From a checkpoint of a small mixture-of-experts model trained on Wikipedia: a softmax router.
Below are experts of layer 6 (counted from 0) of a mixture-of-experts language model. Rows are named down (a neuron's output weights, with its number) and show model dimensions 0-191. Each number is 128 + 32 x the weight over its row's rms, rounded and kept within 0 to 255. Numbers have three digits each.
Before each expert's rows: "comes before" lists some tokens at least twice as common just after its tokens as in all text. This comes from a sample of Wikipedia text that the model never trained on. Tokens count by the router's weight.

# expert 188
comes before: " and", " which", " but", " the", " including", " who"
down0:130096145093160111109117118070121108165127131137100191126129102165168123123202184159201109162160148116114130082185103096128187140147131099128126082132137123197148136111156079123114144082082109125098190129086137145101159107066125041189148084071076136136127106151062163140150193065139148141179207127110128141140120092135095156110221135101092146148144069129133140103151112176129131118082169155145138112147068126111133087153158114075131096141142096152106118141111137126112162125139154068162085087170119160136121119134078127100169113168122112111117123126114107101091201124169136102
down1:131176127152105129191187082121097091144154108077104118180110140118110082113109066154184142090171161144149036118105120111153077170091125166144169121102098132081106089117135132130106132163134106135088134075134067142096083154050105122096142168165161131126120175157159148101095149148113123140149095098171085063142113156138113082139095112166165177116118113150161153094171161158173135090168122053139091122134119137130119123079109121126153096150121112179191105091131123141113147118128189139083127119099132179148188117093112090159202153178073150086151128134194126101128096146114090181
down2:174141137095087141146091125152117178172139129102171110086134132109117113142102155158124141103094218143131150150169077092110100191119145127216118136082152173104073147165091151155025110149141146151112167090136187163164134100152119102125122094093096099123126093139103166198133153121094120104069158134102081113121122089150123123148190131169100155135087087096109120139099149073135125168010127129125138101081097159147140147184147158155193116128118131109068177139097131128114119097121156160101171074101128098185176131150097138129180159103155126126120160120163105154117167091145099113
down3:121093156115124220074168166178133102057165140116144123154155110123156097051167124118185091151143150121121165199167102093137118083180121071125091091111105158136132139120139085126081157110123168126132078095146138125094132151118168145104062132079116185145129158136196167152173080119127134118093097117169178136105096149062137134158121094156098174200131151087113106129192166078112123117055133106082133114120110122107145108157139173115165118160107118067140099176123130066120181103145097086160150112151118147153114174127095109182128070124119143125129158108098067095149165110131118148
down4:149142125195146084100129196173047108174161099135188115151132099104124125136108085100134153075174122150117075129119166133150070181126159121074131060106093132133131090110144110145166127151117104052114115118103099122113080135105087100124092147173117108136144123163213117119159111066201103132094166154136146154086133111123059138141081079137112125110121124116162152202159086147171128144109144160194183134127172146128138123105154108094077144156125096138149119098098186116149133183120120150088087170203118122106124130050169105112123136127123142142094165143125149194115126149106074160
down5:101100140128130158130145079084105061115100137155194159157196124094142064090135130083108084115137114112098115129094183119137079148099097162144110169138116110165180138190143157134116073129151095117125100158073145101108185097162186111148099131117213107135110161152100126072158160078105096101103101122128169161062117156154156149090199165148169064127167112170135113142080102133092083180197091139106098125100150037115165153098099093134166092078120151075154126169186157150115153108121129121156156166123148151154168127123125118125141131157106090163119130110160154136142087126156132172
down6:179106161094187111170107083127097130118080166158100125095070152136147142090094147183135178077124115161169167093155154170159114188069141128183120134147104118128113123106146126122114103140130093113158104114144125165037128132079102149121062191093094179120121027075122170140118114148120137124112139149107100159113151114135068139099135144129124128084125142115092133124111196060166099145131114150110141172134088197092112214138064149174203162090128144125089147137083115146120148131114087137144159155119147126173081129151135089167169161162127154138085140084137152108151182104126152158
down7:144142150135155139138104157194146147146134155142098104096101193118069126114161095096163163100123139119116098096108129111115125168108142106108105102117125198128193140111093159097230120160080170126165119142111073159137176115140098186069091126093065106117145162088161175120156114120160142160151135139095132102171054136145156187123090092097119164114115145115112131211115220146111162113143110116104121087055177104176096191188145159104154172129110165117160125129141118129085109142120130078128180159136198133149135128083092113093132108096136125119128126096097074151138114090150086080
down8:093074167158126128176084122141149091193138130132167128123054124134132092130116171156118133092120147138208119075152147110123124120101116136168062125096092145147064124139054184123131085125058123125110135100116162149131158132157160097154100189100204157125144099095144164164083100114210144130066110157084105155163096138132174106109110188217146172091116166156113122153127144171112108155084065179169139088135149159117090178042160098149134132179134100161126154119140105121125122102113083119101189107119106150116086114152130122130118109104177163140113131120098137066139147121115140134
down9:161088158107166140126069137162100141150178160193148177127154159144136137129117175143073133182153127144203113104093122141128130136101114067074122087050087093175191141159080107117115126181074113140118085169134175153119107131132189100165030133101147117128099065181124178145092120095154086104146074128105102165088127121043173154163124156124153152149130151092142147113158135124139049078154154181152148125143140132149118122127136086122132111116155120121075123165126068127106107078123087150170154154169101148109111057153149112120137135112115119148110125120159196157137126103097086134

# expert 232
comes before: " of", " and", " in", " were", " are", " for"
down0:055181094111137107126163166204173152081159139080150123098065138109171115115156154152073058147140160155121158181116148128150095156096145068165119074141136177151111164134149100137104099113115187140173106074077111091130179191149123117127124145108119103119107190132094106120145111113123131152102163142136114104147118085135150115107159126062122113133097119119172146141205113102146155078149061142176153152117173076133157145136143084200078056139197090150083092102119106123109141157159155107121113143117131089095141104118155081153141135110100085177073172143162143134128148142127092190
down1:153110132184078137137138142158109145103129097198113139146177092123128097158150155126216132114155148197122149066142149111089137107135097101126118100146087052127170161081132132138075094120135125143127163171117135150145123094129106083141098086108148097140135138121061108141098152133156076090108156132206188127069080096106115123184092105110183161206067108117134202126144106128102128148089124102084095140141106144072093130107177106135135097060150182106126097133192155197136145167114116134159163143178167181143165127125116191141102159145137115130133135093088094134159149103102075135
down2:137121070097122148089180173156171137109128153095128077135156133142139105091129090144095109153101129170167133152178192100126115111172170075115113151080178107153111233140106112123154120115168119157140146190120090133119119127151127083142164119092157098101130122076131074144232141108176136155163089099173101148117103170103072192170150102127140146144124148177134096122113121135106106195085091151157111130116140102090131211131145130129104114162108126068109155070120155053119125143076092110083126064131144129148100133172137116086126150098071092117141135131210113162086095133138124110
down3:126096123136148111137140151137116074119106141117170121101209064102102128077108071125156156112108141150110135088107139158121080123127088125136043177087062144130179052155075102161109083191078195152171130174153127163170062093174111088121151150111184172151144164155132082175155127154065163216163080109132150124141093135121093138149113139114095101156098147072100097151154166132174162110149133166132108114138119141103123096080133098064142121135184167129134083155107164128118156071099131108176148114116159111107102152119131188102146125124176153147112106080133119110125118153146156096
down4:057135068134129127160128120101138118170113160134060095114180200097134101101159065136141099151135066068127114166154100122119174145128127136121132116113129105147145101175133161179141190125132101115143142124081161139101090146155164137087192148148118111114050133092186157165083161095149149103091151191101112123145151088157091127114120146053063184106097218132166149154117097134148110138181087104170175127128083140115132116159143128149123125192157091149166154127158044156138101143106089099098092094154107126123133124127117136133179110097142132126075130118146114099121189092188139186
down5:178087111098172158165106120162085079122122103100089107110169176071155132055139200165195156114148091126155197121189142124083115124131158123141181114133160106153173103134130076149150161167198134126079219141098137070110098119109165089110149172110121146119173090137119142156147135161128122154011166105081128148115141097149136148139151131119086118094155153124150102140135062166109128155140178133121123107185117108102145093149115140054125107158112096119142114081158084124180107131162147099058153187084140127146087102119139105082126115122115145118131125131164120116120180077112107140
down6:108111156150131142148150156140119154161141118115156091130123139083118179131107110139085089133137079120174105154119156139110129115189151127091109135097093156089065087073142126203069120098171098163112134169174131139065175136169100095144155098095148171103164152132157179137068105097110157077115179149159156171116175094136052144119106106104109115165141113176115083107126161117139193128105087102111132139078081121159113173162071075130091119120127155093173110121118106176179157142234157108199115118143106171100146124139103153097086116079119123101119153143160080112075175175106150163
down7:138125175169095131124112148103160172159144098152150162171129145136117178085157120112110138123126146130171126145156123134132155064133096085170078073060174138152166143117137128160091138125140172154137113129130112114131151106093162146144144078113189137097122217139132065129128131117137145181168116133126143085123120135140086096130065167090060112173136131157150145122074146111106127182103112142114125092115093107114120094086124070099107111112127141149134098199168123196171201156148102106149098191119165215080124108079104120132098120077090076073153080173118090052126110156178164086
down8:128095141183085176143201136121151158154080161104162119143104137155130140066130124204164151156113140155135119131143150186176179124079073144159117104069184090135014134141132112093136119070151109142054086166109101172165190148074126176174077152095154114149144193117158101118150134127126063119065097108112125130137126121128184085130142126137104142096097138123136057119118110111151122129131147168112128161085157142111157140166095121125138064100157134148067101140155108064151153116133197095112170140082118152095129102125118147100173089139155141163128162095141126110139151082147085118
down9:146127121136116164166085130146171172149100122145179103128132114127139143137048188085145144119111101111094167132135111116107111119119182086122135145207068126166134118159147098123140187159170186147067097119160134177094123124103180125074122140087149129126096126105073202116118140084069158168092086151120147138139101115173145146094142146091129151137074055165081135085148165198119155031114132126110105145150134101146132124104124138131109135083094122126159185098131186130142125128037148139126082104168134153106241092115114107099125153169108119111094155132121122137125148069093148142

# expert 18
comes before: " and", " which", " but", " including", " the", " he"
down0:140140142149121132159162115140115185123096084134088140166172142104102087047138120163159101122160089138130109084128151141120103174141131143088171154119086130153125116181102047159174154195175081171130189132111186139141127106123096132144165103141129127141133153076135113172129145077129124185099163070136147118134107098154123127065181079100139122074101156076115164105086067124143178132123097128114153110113052146073116106134213157082117160223151179145166141133085126098155054124114145130151095118079134111139155131121109178068163104117119096147100112095144104110125175124106120164
down1:119199105088131135118135121079116140133129170134135129166156100128103113133104142102184066142180121111143076153153122128087124128098033194099140123125174163142173124149131118121161148143140098118134108043064037118078068066136149166080079111198112155100112134152134107122124073139111144173140069161112142088141130192139142125091121198124129107148156108141130146143130144089146132117138156158132088151034121176085120186133074140163138078135133172128184127113099186135103159108156135142167082158129186133128115105169126141165072150132165117133111188086147152119121112112141155150
down2:191158119086067119141114132111138185147110159144163154118136121097115118162137114073127180106113148109145149125158141166169137131163104134158093115164162104131104170139137096096096116101109137067177127108185173138070076074170123118164146148135066171095144199130092087147125104155079137031166182151151092083186102207180072121134108120139160068189113122146147109150091139101087117148119122069162120145165131080122116149152086130124125144076122137116119073135151129139075113121118102156150139140095092179087106190148165123141148147112099191169152104098113097108070106176135124101
down3:122188111113153101134105121040114139139104162184105074130141116141141151171099122129053116129108155124096127124110123156081090147119150084139059137093092150147118130163115148184111139127166136124124182136112159121137167107142124084081056072115116118123126150115073205141125069162141113169071141190157123177142126095145111176099143079162059067135125084132169148167104147146118123187113104186145149134140141130108138141112163132170173127082148200160083178153116119130117133102113088077105151144137162121061109144116116178129085146116137109140093126154075150130173205043153145131
down4:164174071156100126166121158090092088127082157150164105105114077117112090147171149148115136147125134115104136102087128157147067128152144160128139117102124172117136120091152075185156135057067144101116174154123182173150099182144095162098128179138147159077085163111161098106139132185179146102083148065118112111106150184186082071162139118137185105135106102143124104099159125076126080140153143126130138105137088174136152067101066138112164152167110107127165135201102150082146101124084126142171159148143130139175084100075081093140159165191143193161123163136145109125150101081108124077
down5:089087104112147118154137062078193165183150158110157109139063101114165128155188094129098068090107138138117147142151120112099136187133139190129125137123084149189102129164101131119101142166100123124103142133069148136062127110141141077114120110115137133112124140157164179157146081110150138189094091119128158046144131110130124113121124173152121135108125178134142115150134074101125078144212149164142103060077033122110120215174172112142079150130144134128122135102101158130059129101145176120115156170144098178144107186167187143171100134094081182146087132119105127118116125126103123169
down6:133115100123155096134091184152165141074155132135189089124152124145123125140119180169147140144138116158137096148132162125093111057158092162147092167117144143149117143144128157122111100105130178140106129137180116087124087113147100125103136132103122115134170074163104132152108082119124178162168103133151115077176136086060126150163151071149085092096100123147134121244183127139110142131153135194150167123139186081087143113130091072128163168082113132081061041109116131116125123072115088171154133115172115157083047175114111114164199108115102170134082144170123064147096150144122129105
down7:115108123131150122189094141131121068158158140110188147084135175116079119119158199084093154151067125142130141136136107123065105143117124134127149109144150157147111186051155139108101137134119163150127142165126147155106157111136077126111063131125074161137053123056124120122137094111140175124142104098098126098110067156146157133147147125179095100108057141154102094137135130136142140255185154135181090094091129146133095146098133129141140134173104150141118203192123082165121067134109129122081174119167123134129129137128127114167151093105136136139170078162167130116167128049168099118
down8:195118175119095133039157122177139142067147149204123120156112124129183153098165111098129108161175143097118142124124106100176113177126097143099102086125154132142094071134146118109208145120117088161115157128066062114165118140153099149182183101169170175084164142118102129063157102090091144091118170179132132125080048160131156115093085096107174088139089156073146148085144127135085182101165126152132181119118134066131130132124137119106121085212083143108131160105153071103139085115159121117089125121144124113151126132110169152130163115163138120131167164114154159170100105148153164084
down9:141116174102128131157193144089105095158140121111131155101061115164136121127111138132077123101101140116090164097069116143136156141120094139182084136075131196086074144127138129096097096136141099099123116130162139100157148119125060138124105126065136208152109183157180176112095121138124114184175066144145095136199153152141111071107076081122071086148153133143161120165073122081097132166131072055097109163140142138140118207153136143137107110135115140149109140155102156111124150098097192112125146099103123116145126201117103153141104194175196101148166109087093170139124090156193113131